config = dict(
    num_hidden_layers=14,
    hidden_size=256,
    n_experts=128,
    d_expert=32,
    d_shared_expert=0,
    hidden_act='swiglu',
    routed_scale=2.83,
    balance_loss=0.00214,
    router_z_loss=0.001,
    init_std_router=0.0148,
    vocab_size=4096,
    optimizer='muon_variant',
    learning_rate=0.00324,
    beta1=0.93,
    batch_tokens=[65536, 131072, 262144],
)
Below are experts of layer 9 (counted from 0) of a mixture-of-experts language model. Rows are named router (the router's row for the expert), gate (a neuron's input weights, with its number), up (a neuron's input weights, with its number) and show model dimensions 0-127. Each number is 200 + 20 x the weight over its row's rms, rounded and kept within 0 to 999.
After each expert's rows: a language model's description of what the expert responds to. This comes from a sample of Wikipedia text that the model never trained on.

# expert 36
router,193,191,195,189,191,144,192,184,219,186,204,226,187,204,218,162,235,171,188,219,223,180,198,224,181,201,233,192,231,220,198,187,238,214,204,226,160,212,187,231,208,228,188,180,205,191,196,208,194,177,183,185,163,170,223,234,213,185,189,200,222,180,183,222,173,236,156,194,190,185,195,188,212,201,200,161,232,197,191,213,200,197,209,175,204,202,220,159,208,168,154,203,183,204,206,182,187,196,206,197,201,221,220,223,236,249,205,192,189,190,195,174,216,166,213,213,164,217,211,160,197,216,175,202,185,186,182,184
gate0,198,196,225,213,199,202,223,203,193,199,193,207,200,207,185,184,190,216,169,206,209,166,194,197,215,213,217,189,217,207,180,195,212,239,199,177,212,217,207,197,226,181,197,232,190,192,157,203,185,185,232,181,178,229,197,235,219,177,194,212,185,184,170,280,197,234,189,158,198,172,199,207,196,171,176,210,210,210,168,217,205,218,203,188,187,207,233,209,208,200,207,188,199,207,213,217,226,188,185,205,228,190,221,206,230,201,184,179,210,202,173,156,199,192,200,244,174,199,208,207,193,172,177,183,179,215,214,210
up0,216,178,197,190,191,225,183,213,183,205,202,189,183,212,186,186,182,220,177,182,208,191,179,175,184,188,186,178,225,192,204,203,235,210,191,181,225,199,212,172,230,187,224,224,206,176,133,231,175,206,230,194,187,222,192,232,221,215,199,195,186,219,211,229,217,206,218,157,194,190,179,238,161,176,190,191,203,200,212,217,203,190,192,190,214,192,214,207,204,194,214,259,232,231,217,216,217,219,211,203,216,178,226,143,217,188,202,204,189,206,195,186,197,166,227,211,169,200,184,225,196,193,158,207,209,192,238,200
gate1,194,173,212,185,223,173,196,192,207,218,201,175,197,189,225,194,266,185,175,226,214,208,199,226,208,196,220,222,188,196,219,228,180,203,246,204,162,184,225,203,191,205,192,209,211,191,192,214,230,193,171,196,203,195,214,194,182,187,224,212,187,178,201,198,159,206,181,185,195,183,218,181,212,187,214,179,185,174,198,207,204,177,208,207,168,210,211,177,200,160,192,179,175,189,197,226,163,183,217,190,204,203,216,178,180,233,206,194,202,200,223,194,202,165,190,222,177,227,229,186,205,176,166,196,203,240,172,205
up1,214,219,192,210,181,218,210,198,166,165,194,233,193,188,205,217,152,208,222,185,187,196,184,170,195,208,199,192,207,214,199,197,220,208,164,206,225,204,158,219,197,218,193,195,200,205,211,204,184,190,254,223,189,214,205,216,224,210,189,186,229,215,188,225,226,204,198,183,197,200,175,198,189,182,205,230,209,217,207,193,187,197,184,188,209,203,187,209,213,236,208,222,205,187,226,158,223,175,182,233,193,187,208,222,234,198,198,176,170,202,182,208,176,243,228,169,193,187,166,213,195,178,220,195,184,160,213,201
gate2,151,217,196,149,208,172,207,190,185,225,200,220,217,196,177,205,243,212,228,202,151,188,211,222,195,219,196,172,186,231,200,178,217,180,184,185,203,187,207,213,199,188,188,213,192,230,188,193,197,178,199,231,212,216,203,189,204,188,198,212,193,177,208,229,207,194,205,213,226,227,197,269,208,204,198,191,209,218,198,199,188,199,229,179,182,163,204,208,189,167,200,223,226,173,203,209,212,189,240,249,185,234,217,201,210,196,199,181,186,201,146,211,168,219,222,226,232,201,221,180,196,203,216,190,181,206,192,189
up2,164,198,205,172,225,153,194,169,189,218,221,219,178,221,187,216,205,191,202,216,168,161,194,208,225,182,204,186,174,192,239,210,207,180,207,198,190,181,210,220,169,208,204,185,224,227,215,212,224,204,199,196,211,214,197,167,197,183,191,206,172,201,199,204,193,207,216,187,226,235,216,219,216,220,186,159,165,168,198,215,204,196,239,185,200,179,221,210,191,191,216,198,221,199,198,189,211,204,211,222,193,229,182,178,210,194,178,167,189,202,169,210,192,212,222,207,221,174,183,172,170,205,222,182,201,240,197,180
gate3,218,183,172,210,190,209,204,188,163,217,232,209,194,152,174,201,202,202,185,228,177,196,170,181,188,195,195,199,195,201,206,174,219,206,204,213,212,181,211,197,167,218,202,184,214,194,206,197,222,181,206,162,216,201,199,189,196,195,190,176,196,191,174,231,208,202,207,197,200,201,218,164,194,186,206,192,200,232,206,203,185,210,200,193,192,163,223,211,196,209,236,180,228,216,209,189,198,227,218,239,177,225,223,177,172,206,204,183,166,195,168,194,220,174,165,202,201,231,203,210,230,219,193,218,188,212,216,186
up3,202,207,228,196,217,209,212,187,223,217,226,233,190,167,204,184,206,200,182,173,188,197,194,174,219,200,200,178,191,174,191,205,214,194,184,184,222,220,232,208,211,182,185,194,187,199,164,197,214,209,183,181,179,193,204,255,208,204,200,211,214,179,206,196,208,219,216,214,179,229,227,220,186,205,200,233,203,219,157,207,215,189,230,210,178,167,180,212,184,165,199,220,208,195,225,197,207,193,203,179,194,209,230,193,198,233,238,217,207,194,168,230,219,179,202,196,194,229,216,183,187,221,203,220,208,181,204,226
Individual digits inside multi-digit numbers, mostly in table cells of statistics, vote counts, populations, years and athlete measurements.

# expert 12
router,178,186,197,193,191,196,205,171,238,173,191,207,187,227,216,204,185,181,216,225,216,207,228,199,205,199,219,185,221,221,191,201,213,219,211,213,188,205,180,219,215,203,188,180,197,194,204,246,198,173,193,158,195,180,211,195,225,199,198,243,184,204,198,204,181,212,167,182,176,169,182,177,196,193,219,183,224,196,215,234,223,173,219,191,214,207,203,186,196,174,178,216,156,240,209,177,199,183,234,177,198,220,220,208,220,219,183,222,191,172,197,179,219,195,229,228,186,197,202,204,173,214,186,198,174,169,174,160
gate1,202,194,219,178,231,224,264,167,199,202,206,196,237,198,215,210,188,204,186,219,189,189,202,194,210,213,213,203,198,189,213,203,231,198,219,167,187,177,174,225,180,208,181,202,205,219,204,211,163,217,175,186,192,233,237,171,200,217,220,194,175,204,220,212,185,213,183,187,181,217,227,218,200,196,210,211,222,198,238,204,189,227,241,191,199,182,209,212,172,203,173,218,190,249,232,183,206,206,203,206,215,189,207,241,210,201,162,225,167,189,193,189,179,215,211,230,195,196,167,196,168,210,201,183,192,221,208,184
up1,175,199,209,188,194,225,221,193,185,229,192,190,215,169,250,200,231,185,214,192,191,217,204,203,201,242,183,208,186,187,202,190,236,192,208,199,171,213,220,223,189,195,164,150,235,237,193,232,182,196,171,164,155,228,216,197,181,178,209,231,194,217,172,215,239,224,202,217,172,210,168,213,203,194,182,194,186,243,182,170,214,223,243,190,147,201,191,198,198,200,194,221,184,232,177,178,143,173,210,182,177,170,190,197,204,182,179,176,161,165,204,220,207,216,207,217,210,204,192,204,202,227,201,191,209,229,208,191
gate2,198,173,231,195,188,207,219,184,198,190,231,210,200,235,205,194,203,175,220,195,223,206,198,164,184,230,217,170,211,212,158,205,183,227,160,169,202,198,188,214,183,167,199,216,191,195,213,194,210,214,206,178,219,203,227,183,198,196,200,223,190,197,230,207,233,212,193,214,199,162,156,202,191,210,181,218,173,202,207,205,180,188,230,185,204,194,208,170,195,199,223,192,159,184,214,167,221,170,160,191,201,246,211,216,211,192,207,202,196,223,184,185,172,193,171,198,223,216,233,225,192,206,208,214,183,198,183,184
up2,224,212,168,165,213,164,198,205,231,199,183,185,181,221,208,181,198,226,268,197,202,174,213,221,196,219,200,170,186,214,200,201,195,172,174,182,236,193,160,179,191,208,187,184,191,189,193,191,201,213,205,163,202,209,198,196,221,193,190,188,221,153,208,180,166,212,214,210,213,208,208,228,165,208,207,228,195,156,197,204,220,208,234,184,224,205,238,237,186,213,170,184,198,212,215,183,209,196,196,235,179,192,230,181,185,212,194,218,189,181,186,218,182,176,207,186,191,212,199,247,193,201,198,228,226,235,190,199
gate3,197,194,204,212,189,193,221,238,224,174,186,169,198,204,202,213,191,231,215,193,190,214,185,215,195,190,223,190,214,166,174,179,177,183,221,188,181,186,204,209,230,158,162,209,204,208,171,217,211,236,189,179,212,239,183,190,177,198,226,180,198,204,206,205,190,208,177,207,215,197,230,176,194,183,195,200,219,178,199,209,233,187,243,213,182,224,224,206,170,196,219,202,196,236,160,168,188,191,211,187,161,203,211,192,242,193,170,166,205,172,199,182,232,162,170,186,206,167,231,198,193,241,217,233,195,210,170,213
up3,197,208,212,184,181,240,192,185,193,235,230,214,215,187,206,185,218,191,218,159,194,193,243,204,169,230,191,186,180,215,209,217,203,199,197,202,198,232,176,214,189,220,218,223,185,182,215,170,187,222,214,229,170,196,221,208,189,185,210,214,230,186,207,196,183,178,205,232,175,214,233,198,188,192,184,208,201,224,206,218,188,225,169,197,210,213,189,181,217,189,187,206,217,164,191,220,194,219,208,205,222,218,185,204,156,211,189,203,206,239,184,228,216,209,229,227,191,204,187,205,236,163,199,147,158,204,195,206
gate4,175,223,180,212,202,194,183,174,184,174,177,192,205,212,213,197,235,178,208,201,173,234,211,209,201,212,201,165,232,234,204,193,193,197,224,205,158,211,213,192,188,203,170,171,214,224,194,239,249,185,199,192,207,212,202,189,194,206,194,220,198,179,225,201,224,202,217,173,193,205,190,223,202,169,198,223,234,198,218,222,185,188,206,202,196,213,217,225,161,210,207,182,174,188,208,230,185,227,210,178,231,196,166,196,213,164,211,205,178,198,195,162,225,183,215,189,187,199,202,197,192,201,200,190,228,149,216,182
up4,196,185,172,188,214,193,210,194,192,185,193,215,195,218,225,200,224,188,213,226,215,217,231,217,198,197,196,203,206,223,201,195,213,212,215,182,161,216,222,181,203,203,197,202,199,226,215,231,213,188,165,209,206,224,197,157,203,178,197,204,205,190,218,231,222,168,246,200,183,180,158,175,202,184,196,209,203,215,181,211,163,208,188,191,201,202,165,212,212,210,209,165,174,186,180,219,216,186,207,205,216,157,214,206,186,162,239,235,174,188,180,176,167,217,234,215,188,202,197,193,148,205,193,159,221,143,217,210
Opening pieces of long technical or Latinate words split into fragments, such as comp(rehension), or(oph)arynx, ob, ph, Sanfilippo sy(nd)rome.

# expert 63
router,191,183,197,185,181,192,194,161,214,185,208,198,172,205,193,202,214,196,201,222,205,203,225,201,201,201,207,183,215,215,186,188,243,215,212,222,180,242,168,210,210,251,194,184,181,164,179,214,190,186,180,186,169,154,227,220,231,195,193,215,190,179,195,205,202,218,178,187,198,183,182,161,188,190,218,176,229,206,228,213,196,205,202,183,200,223,211,194,235,194,203,215,184,204,205,179,202,201,229,183,198,209,229,203,222,219,193,207,188,168,186,178,240,174,223,218,201,193,177,176,150,229,196,230,178,195,177,174
gate0,202,196,217,197,169,190,204,195,217,221,181,206,243,227,226,202,201,180,193,204,190,165,169,220,199,195,220,193,213,207,205,208,202,214,236,204,186,238,179,229,232,170,206,215,225,190,220,161,228,197,221,208,212,184,237,190,187,183,171,219,180,232,211,179,163,191,157,175,152,199,177,169,186,243,205,210,182,203,217,240,215,188,209,213,231,206,160,160,203,184,219,175,187,198,185,165,175,191,203,187,230,233,160,201,213,201,212,225,215,213,179,201,205,221,222,209,220,226,201,181,224,164,211,198,219,216,182,198
up0,192,225,206,214,212,188,183,188,183,186,223,207,163,186,191,180,209,175,195,246,209,219,202,188,219,176,179,187,196,225,200,188,198,208,203,173,170,164,227,174,186,204,203,193,180,210,179,223,196,166,179,205,182,221,206,207,174,191,231,175,192,201,210,212,199,249,199,207,225,242,223,228,180,168,184,199,191,198,203,197,205,224,228,241,216,191,241,240,222,196,170,207,219,171,226,223,219,199,195,202,167,190,207,194,199,182,218,202,213,190,215,216,205,195,170,195,191,193,225,195,203,218,196,194,201,200,236,199
gate1,218,205,192,195,207,181,195,167,218,204,218,242,176,227,208,194,161,188,204,180,212,188,185,187,207,219,194,180,218,196,218,218,180,222,198,194,204,228,222,205,213,226,214,193,191,175,192,165,192,187,172,204,192,209,177,247,189,218,188,186,211,200,202,200,234,237,232,185,198,210,221,188,178,209,224,228,214,204,207,195,239,216,213,189,193,223,208,219,217,201,217,202,161,195,200,214,213,194,213,201,166,205,215,173,178,206,176,151,180,184,175,224,228,185,187,196,208,182,224,185,162,218,175,217,200,189,201,194
up1,212,189,218,191,181,196,153,182,216,211,207,204,174,211,222,209,209,192,231,154,182,198,204,207,194,215,189,167,229,183,209,197,206,201,190,195,213,219,191,185,203,240,230,173,207,200,210,191,207,202,186,203,191,232,202,210,175,215,176,156,184,213,175,194,203,206,216,195,163,214,195,197,216,218,212,190,226,185,230,199,218,202,199,185,211,230,208,208,223,207,203,200,177,185,217,212,217,164,190,171,205,209,204,196,161,229,184,199,188,223,199,229,205,184,218,235,179,209,210,209,203,169,201,181,227,221,201,226
gate2,199,196,195,198,180,195,222,210,254,186,197,191,188,226,212,224,207,225,177,255,202,228,218,224,222,198,210,195,216,188,188,193,210,205,187,193,161,219,164,185,183,215,214,193,218,164,191,203,221,224,177,212,201,169,203,198,203,194,186,228,223,217,204,210,213,175,206,217,216,194,175,204,183,155,192,173,215,220,208,190,201,184,209,207,228,200,160,205,219,198,198,177,186,188,222,199,189,175,176,189,201,218,229,215,191,189,175,237,159,208,187,209,207,174,205,209,230,187,182,237,183,192,226,212,214,213,238,204
up2,195,195,211,190,212,213,196,209,241,158,184,203,178,222,183,184,214,229,175,224,185,209,200,221,197,196,190,201,215,196,191,183,202,190,208,208,187,210,178,226,172,229,205,211,185,175,194,205,204,192,194,178,212,179,233,179,207,172,226,213,187,190,207,193,217,194,225,179,233,178,184,195,202,178,180,185,188,212,221,192,195,222,192,197,239,227,187,202,234,185,199,204,195,197,204,224,200,180,202,165,202,221,204,188,206,171,205,232,189,179,166,201,200,201,182,181,248,179,170,232,178,185,215,203,206,208,263,186
gate3,194,191,171,237,173,241,205,176,233,210,208,192,185,206,208,178,191,214,188,190,224,184,209,187,200,215,192,204,213,163,197,188,211,237,230,187,201,220,196,215,236,199,158,189,184,194,198,216,186,208,217,176,196,182,190,239,196,174,223,185,233,209,227,196,149,270,212,223,204,214,182,192,173,189,209,218,245,228,187,221,203,223,214,226,175,187,200,188,223,207,189,192,183,192,226,199,220,172,195,224,193,164,216,209,208,189,226,181,210,205,207,186,188,234,222,186,241,214,205,207,208,211,207,238,211,186,173,199
up3,247,196,178,230,176,222,217,185,225,225,206,182,202,228,202,185,211,200,179,193,185,173,183,181,183,232,196,206,217,170,176,173,175,230,196,212,222,186,183,195,206,209,165,226,178,169,193,214,187,215,212,193,238,155,204,213,195,229,207,183,197,243,214,201,176,220,227,243,197,188,199,226,140,200,224,211,226,192,189,201,188,209,214,228,216,210,180,200,196,204,214,184,208,208,207,198,246,180,184,212,204,180,229,239,249,181,195,194,197,213,225,205,195,243,220,199,214,220,197,218,236,240,210,209,230,174,217,216
Pipe separators and table rule lines in results and election tables, plus colons and semicolons in lists, Won and Nominated.

# expert 51
router,184,194,190,185,198,180,213,191,197,170,215,219,136,204,199,212,206,208,193,211,192,191,209,208,184,209,210,186,203,195,192,179,218,217,238,218,171,215,183,210,192,217,175,186,193,166,175,212,161,191,188,186,181,205,228,232,228,183,176,233,200,191,186,242,197,221,182,189,179,197,170,181,157,190,215,204,207,174,223,215,231,183,210,185,205,216,211,183,215,202,175,199,192,232,223,189,177,209,207,144,188,209,226,227,241,223,188,183,187,181,184,193,202,179,232,218,196,240,189,199,184,218,160,233,188,181,187,198
gate0,215,214,165,174,162,203,186,224,223,208,216,204,196,229,195,191,205,190,201,203,194,219,192,176,189,193,211,199,203,165,236,203,194,225,190,208,201,204,209,229,166,166,187,192,167,204,190,177,196,250,217,173,213,249,162,180,186,214,188,222,172,184,207,194,190,183,202,224,196,180,195,221,207,167,198,204,188,181,210,231,209,195,231,203,197,210,180,199,216,209,167,192,189,206,210,152,197,195,215,210,233,207,203,212,235,231,219,224,207,212,206,198,239,173,248,192,205,210,197,176,184,189,191,222,189,218,229,209
up0,189,169,166,183,172,198,177,215,190,195,235,198,202,204,185,213,208,156,222,207,186,203,211,161,206,202,214,202,187,185,205,214,199,199,212,196,185,183,171,213,203,175,199,174,182,216,189,189,186,227,195,233,197,231,182,178,224,182,201,198,231,196,185,177,170,194,213,185,200,189,183,190,206,165,211,203,176,178,218,227,248,187,192,193,165,203,180,180,201,201,168,181,162,225,204,179,182,197,212,181,203,185,210,183,214,236,227,248,200,188,214,180,216,185,227,219,190,206,166,210,186,193,195,230,209,204,161,221
gate1,199,230,176,190,165,169,224,216,206,231,180,243,185,209,185,253,217,212,215,239,192,174,172,218,210,205,183,187,204,211,203,207,197,205,216,200,206,201,179,210,202,199,243,188,160,215,187,205,200,198,188,208,175,186,199,184,211,185,241,212,188,203,193,181,183,176,186,182,168,249,221,209,190,170,196,178,170,184,184,191,178,195,205,211,183,210,204,114,210,196,180,231,170,214,218,178,228,222,182,156,218,229,186,212,183,172,202,200,187,186,199,237,234,202,223,195,222,186,184,229,184,199,183,199,206,232,188,206
up1,196,214,205,204,197,212,168,219,216,171,226,169,176,223,186,158,194,237,197,179,239,183,207,179,187,207,196,167,196,217,201,202,210,222,220,201,192,201,221,203,225,191,175,219,223,191,197,214,231,211,210,197,214,200,204,232,206,201,173,188,232,198,247,190,193,221,194,213,241,185,195,210,187,220,209,186,203,208,198,209,194,196,177,199,181,190,219,253,196,217,204,194,199,192,222,185,174,189,215,200,190,185,213,203,243,229,224,205,206,216,203,176,159,194,175,235,192,196,201,218,203,195,195,209,199,166,200,196
gate2,205,223,238,185,192,200,196,187,197,198,199,178,204,220,181,227,180,222,211,171,182,208,189,179,204,193,193,210,190,200,223,198,218,200,189,198,210,152,186,213,190,209,186,181,215,212,192,220,210,218,160,211,200,178,160,238,195,179,186,203,211,197,221,184,208,200,172,202,186,202,204,198,169,239,167,176,199,194,201,186,190,192,204,217,219,204,177,226,192,185,200,201,207,213,207,199,223,233,221,187,173,192,216,206,188,195,190,203,189,221,212,190,184,207,190,199,171,217,224,210,155,203,171,179,206,196,202,174
up2,208,214,200,208,189,210,205,204,209,214,183,228,208,160,190,199,227,216,215,188,209,185,214,220,195,228,201,184,187,223,183,203,207,186,206,197,173,215,215,196,212,215,239,193,201,206,183,171,175,202,187,205,222,223,201,168,197,246,200,208,194,182,202,219,196,210,207,180,194,203,224,187,219,183,226,212,185,192,167,217,205,248,222,211,162,189,237,204,225,236,218,192,155,180,184,201,205,205,162,175,226,171,196,195,208,204,221,210,215,207,187,186,234,200,203,244,227,168,189,186,205,208,247,180,196,179,222,201
gate3,201,210,234,186,184,187,207,213,185,193,231,223,199,243,195,200,213,220,192,225,210,200,189,159,209,212,210,229,195,215,186,203,210,201,188,219,172,181,220,198,196,200,199,161,200,200,194,182,186,212,180,209,217,222,161,199,179,196,217,155,188,204,214,211,213,204,205,181,217,177,199,167,200,221,189,213,185,172,178,196,208,186,197,203,195,189,187,192,229,215,212,214,170,233,180,177,195,200,188,186,222,216,200,191,210,232,208,234,204,215,238,173,191,214,187,185,177,170,177,209,198,192,203,172,217,176,204,179
up3,221,221,227,211,191,182,200,224,176,200,215,245,182,209,176,138,190,209,172,210,188,210,235,184,185,182,218,202,208,200,168,199,185,214,192,230,181,197,206,185,162,194,181,206,182,177,182,177,193,209,221,182,234,224,185,216,202,216,200,159,194,211,200,223,228,199,204,183,214,199,190,212,194,206,201,215,180,175,196,209,219,228,194,206,191,165,186,205,225,220,213,181,173,232,176,202,201,199,204,152,226,215,192,187,202,225,214,229,198,196,234,189,176,197,212,184,191,186,159,201,246,171,205,197,216,188,195,200
Periods, line breaks, commas and opening quotes ending sentences or paragraphs before headings or quotes, plus clause words like however, because.

# expert 48
router,185,172,216,211,194,169,194,142,210,179,233,229,177,220,202,172,232,186,190,201,202,184,204,230,187,217,222,177,211,213,182,171,200,209,228,230,193,203,156,194,209,214,167,192,176,191,197,213,203,187,170,179,160,175,213,208,216,186,201,207,207,201,176,211,184,227,187,203,186,178,211,213,192,182,211,171,225,181,199,247,207,173,233,190,219,215,215,176,193,188,196,218,201,202,210,194,199,224,210,195,196,217,222,209,237,213,190,183,201,150,186,178,233,185,233,225,185,214,164,168,183,219,189,217,173,194,165,175
gate1,183,194,213,160,219,155,197,238,183,191,225,190,209,204,212,201,195,183,210,193,201,187,209,197,204,174,200,239,207,234,182,170,182,195,216,184,227,152,163,169,229,193,198,247,208,195,195,177,178,201,174,223,178,195,217,200,198,171,215,206,155,201,210,198,165,225,190,186,189,183,222,224,188,208,203,189,235,170,212,237,181,163,206,233,201,199,208,188,180,201,209,225,196,214,192,211,196,202,170,213,187,197,185,179,228,204,213,171,211,208,206,204,211,184,211,224,205,193,197,198,205,187,182,209,185,212,187,171
up1,185,202,193,147,209,180,202,187,170,216,208,229,199,195,213,184,221,256,184,184,202,209,209,180,201,195,194,221,187,221,221,229,198,181,190,192,192,215,223,239,184,192,211,205,196,168,238,203,208,197,220,198,176,178,209,176,260,207,167,214,193,193,178,170,204,167,178,193,204,169,202,214,212,186,243,194,157,194,213,204,210,171,198,239,183,194,219,176,212,187,185,207,232,192,212,180,188,222,203,227,209,212,206,227,163,185,187,199,204,194,178,170,193,202,182,215,194,200,206,180,198,199,186,178,221,214,199,197
gate2,173,186,224,208,202,187,171,179,195,180,252,222,189,205,219,210,201,160,196,203,214,204,197,214,210,195,190,220,183,205,168,164,209,186,189,228,207,179,192,147,258,185,176,219,162,196,216,221,205,171,200,221,185,166,212,185,184,239,195,202,183,203,195,246,189,226,191,191,173,227,224,180,224,191,194,213,214,193,210,248,188,209,205,222,164,171,198,255,198,202,222,179,185,216,187,199,190,188,195,205,203,229,233,217,218,219,191,186,228,167,179,189,235,192,178,209,210,161,154,228,213,207,204,179,209,155,192,184
up2,221,246,170,181,186,204,239,202,191,232,169,197,192,213,203,202,208,238,194,201,187,197,204,194,157,227,195,199,206,228,268,229,203,200,209,198,206,229,185,238,158,221,213,175,199,178,197,194,193,214,185,158,203,203,181,202,182,161,231,199,230,199,195,171,226,183,189,224,199,188,188,192,183,205,203,202,156,200,183,179,183,179,188,172,212,208,166,168,218,204,189,224,204,181,230,212,189,219,195,201,192,205,192,160,182,200,212,203,188,241,214,186,171,210,208,201,170,227,222,214,165,200,206,217,176,240,212,220
gate3,186,198,201,170,199,162,207,189,198,234,230,180,217,223,195,207,224,201,172,209,164,187,179,201,208,197,235,201,205,215,208,185,182,224,218,230,175,214,193,209,194,214,167,222,177,170,230,221,151,148,184,182,162,186,196,190,207,211,228,187,204,211,215,195,194,198,213,191,196,181,213,208,221,203,191,174,182,209,164,221,189,212,223,192,219,185,208,185,204,166,187,214,201,185,182,228,206,226,214,257,196,177,208,210,198,211,172,176,179,176,179,184,201,200,178,177,215,179,197,207,221,212,183,202,212,153,182,197
up3,193,197,204,181,215,164,211,183,207,246,219,182,231,177,175,202,222,210,183,193,175,179,174,201,175,209,233,206,187,228,206,198,185,226,221,213,194,216,208,211,177,200,171,239,202,166,244,191,192,147,192,202,167,190,208,190,195,196,219,177,196,210,233,184,193,199,222,203,201,197,211,223,196,197,172,162,186,213,171,231,205,179,206,199,217,171,200,190,187,191,213,232,202,200,192,226,185,219,202,242,177,166,212,202,191,217,191,169,191,179,179,191,231,183,184,192,228,172,212,181,236,210,198,196,200,171,173,174
gate4,179,195,175,221,195,195,206,184,193,213,181,173,181,251,220,185,254,168,214,144,216,178,178,202,217,190,210,188,217,201,144,197,219,195,219,186,208,222,186,168,197,180,219,226,247,204,215,170,204,179,218,200,207,204,177,204,187,190,204,188,209,201,176,194,210,224,201,206,166,190,242,221,194,219,214,201,189,186,202,187,213,181,184,212,215,211,199,223,203,181,209,214,194,214,199,201,237,224,187,191,180,207,201,229,214,198,205,203,207,205,182,186,205,221,202,194,194,209,208,192,209,223,222,186,203,211,205,187
up4,178,199,200,214,218,184,189,185,190,226,180,193,152,213,215,195,218,198,203,171,183,201,178,200,232,205,208,219,201,226,191,227,207,162,234,206,192,221,192,176,187,199,185,214,235,169,250,167,183,195,211,197,219,204,161,185,226,216,218,176,222,192,199,164,205,158,209,236,190,204,224,211,176,207,200,191,193,198,209,200,188,171,182,195,201,229,197,223,198,205,213,206,204,199,196,218,198,215,201,185,167,185,175,217,206,193,216,172,196,198,183,206,242,217,229,188,186,198,194,200,206,199,230,187,175,210,214,217
Pipe separators, spaces and small numbers in sports league and results tables, such as | 7 | 8 |, plus +, −, ●.

# expert 8
router,188,191,208,192,193,157,202,155,214,189,211,223,169,197,204,174,216,196,193,222,206,155,209,215,174,216,222,192,208,202,193,189,223,202,220,210,173,223,187,227,205,229,167,195,206,165,176,201,190,187,186,166,159,156,213,206,216,186,177,219,204,200,200,209,197,208,170,188,189,200,203,177,172,195,204,182,224,177,229,217,202,157,221,177,225,203,210,204,202,184,192,220,189,211,210,203,183,205,204,178,184,231,220,212,241,227,187,209,183,164,185,160,222,188,225,224,183,217,180,157,203,221,192,225,177,194,184,205
gate0,198,204,168,178,200,215,232,192,200,188,200,208,205,187,181,179,234,204,194,196,229,170,175,227,200,176,202,203,173,202,195,188,189,195,188,190,185,177,207,218,229,198,207,177,203,186,180,186,225,212,207,180,183,189,226,174,214,219,213,198,195,143,167,216,181,161,204,179,199,212,220,169,192,239,203,177,190,246,186,190,176,208,208,208,130,225,210,177,222,200,225,188,208,216,194,210,177,198,196,187,204,196,210,211,196,164,189,212,185,190,171,186,209,216,196,211,205,169,190,163,179,205,188,166,199,218,179,173
up0,175,218,214,219,205,178,166,173,171,208,192,158,206,186,181,195,196,190,191,211,156,205,206,191,205,224,196,206,221,185,219,203,197,206,226,212,196,199,193,207,198,220,215,242,181,218,234,217,159,164,210,216,227,178,181,210,209,166,237,181,215,246,235,162,199,256,181,211,200,168,222,195,182,184,200,216,209,172,186,180,219,193,195,238,241,204,174,227,214,214,165,182,183,215,225,198,247,210,204,188,215,206,173,179,214,196,230,204,216,180,208,225,199,164,177,184,184,216,197,216,209,205,212,210,196,185,207,214
gate1,164,170,204,194,236,214,167,192,196,158,233,179,195,180,200,188,228,200,172,196,201,195,201,182,182,178,193,206,166,199,240,200,178,183,218,207,207,184,202,183,187,171,187,208,200,183,213,199,218,193,215,232,231,205,188,215,174,195,173,194,185,152,174,216,188,193,185,201,170,195,189,218,232,188,192,200,227,232,177,169,190,237,188,221,237,166,220,173,212,227,189,234,199,186,231,155,182,214,185,185,172,188,209,211,250,193,208,202,212,192,195,212,195,191,200,223,164,215,192,211,199,235,207,213,193,214,213,170
up1,224,217,174,193,175,183,208,157,203,205,198,217,224,193,198,195,190,227,175,198,178,170,183,236,207,220,212,183,216,204,181,172,179,222,189,212,167,183,201,202,227,248,215,179,165,212,240,203,172,202,202,200,198,211,231,179,220,163,216,181,207,231,193,214,196,217,178,236,168,188,243,191,154,182,221,204,149,186,188,217,183,189,197,191,207,232,231,211,171,188,234,169,206,198,172,205,177,222,194,200,209,241,194,205,167,201,181,179,239,203,187,213,169,219,181,190,207,239,191,203,258,190,194,221,205,226,180,170
gate2,210,218,197,180,197,170,252,242,187,207,214,214,193,212,238,222,220,208,205,199,205,204,185,173,191,226,197,188,186,184,227,192,191,178,214,193,177,193,183,202,202,166,157,192,193,205,205,205,216,213,208,206,188,169,203,198,213,204,165,176,222,186,218,211,194,186,199,195,200,225,201,171,193,198,234,174,181,226,240,227,234,156,197,210,179,213,191,185,198,212,197,190,203,243,181,229,180,207,165,182,227,194,228,202,244,240,221,231,216,198,224,223,179,202,201,197,198,214,167,218,199,225,189,185,175,188,203,197
up2,192,176,210,191,213,228,176,157,191,185,200,181,195,202,181,181,185,181,187,202,170,234,213,182,194,194,222,161,221,201,193,212,188,221,180,220,215,202,178,193,189,243,197,214,204,200,240,206,182,176,205,189,205,233,204,221,209,182,226,194,163,194,191,187,212,170,204,201,245,167,171,220,223,193,197,207,185,184,188,174,173,225,200,166,230,187,206,236,213,214,183,209,217,180,231,173,217,162,217,211,155,203,189,205,188,173,183,201,187,200,179,200,208,203,193,190,198,183,234,191,187,188,222,203,230,213,206,195
gate3,189,194,162,175,198,152,189,189,209,232,215,210,166,214,166,171,176,231,187,187,183,155,189,196,189,206,182,234,207,170,227,207,244,207,180,191,180,180,205,216,203,207,200,197,215,188,201,184,191,175,239,203,192,169,176,230,220,228,187,212,206,151,202,207,182,196,233,180,185,232,238,220,210,198,215,201,158,232,206,198,195,204,196,175,186,190,202,180,172,180,190,247,141,226,200,223,187,221,195,230,190,186,204,180,246,215,203,205,211,183,191,179,221,199,200,176,198,224,193,210,201,211,182,218,167,222,205,180
up3,201,211,170,234,188,154,184,231,176,217,129,232,176,196,180,181,210,211,185,206,191,184,201,229,218,176,189,211,178,172,209,185,195,167,187,202,197,207,191,166,162,221,203,172,194,225,194,226,183,210,202,173,196,181,204,216,185,215,191,209,217,198,208,202,217,214,206,219,185,179,191,216,184,205,190,181,204,192,170,177,212,184,199,161,191,187,199,201,199,198,135,218,178,220,205,208,185,232,185,212,209,204,165,216,209,231,174,198,197,195,213,175,198,197,200,192,220,170,184,225,169,211,195,219,221,213,208,199
Commas, semicolons and pipes closing a list item or table cell, often right after digits, as in 2004; 1879, and 570 |.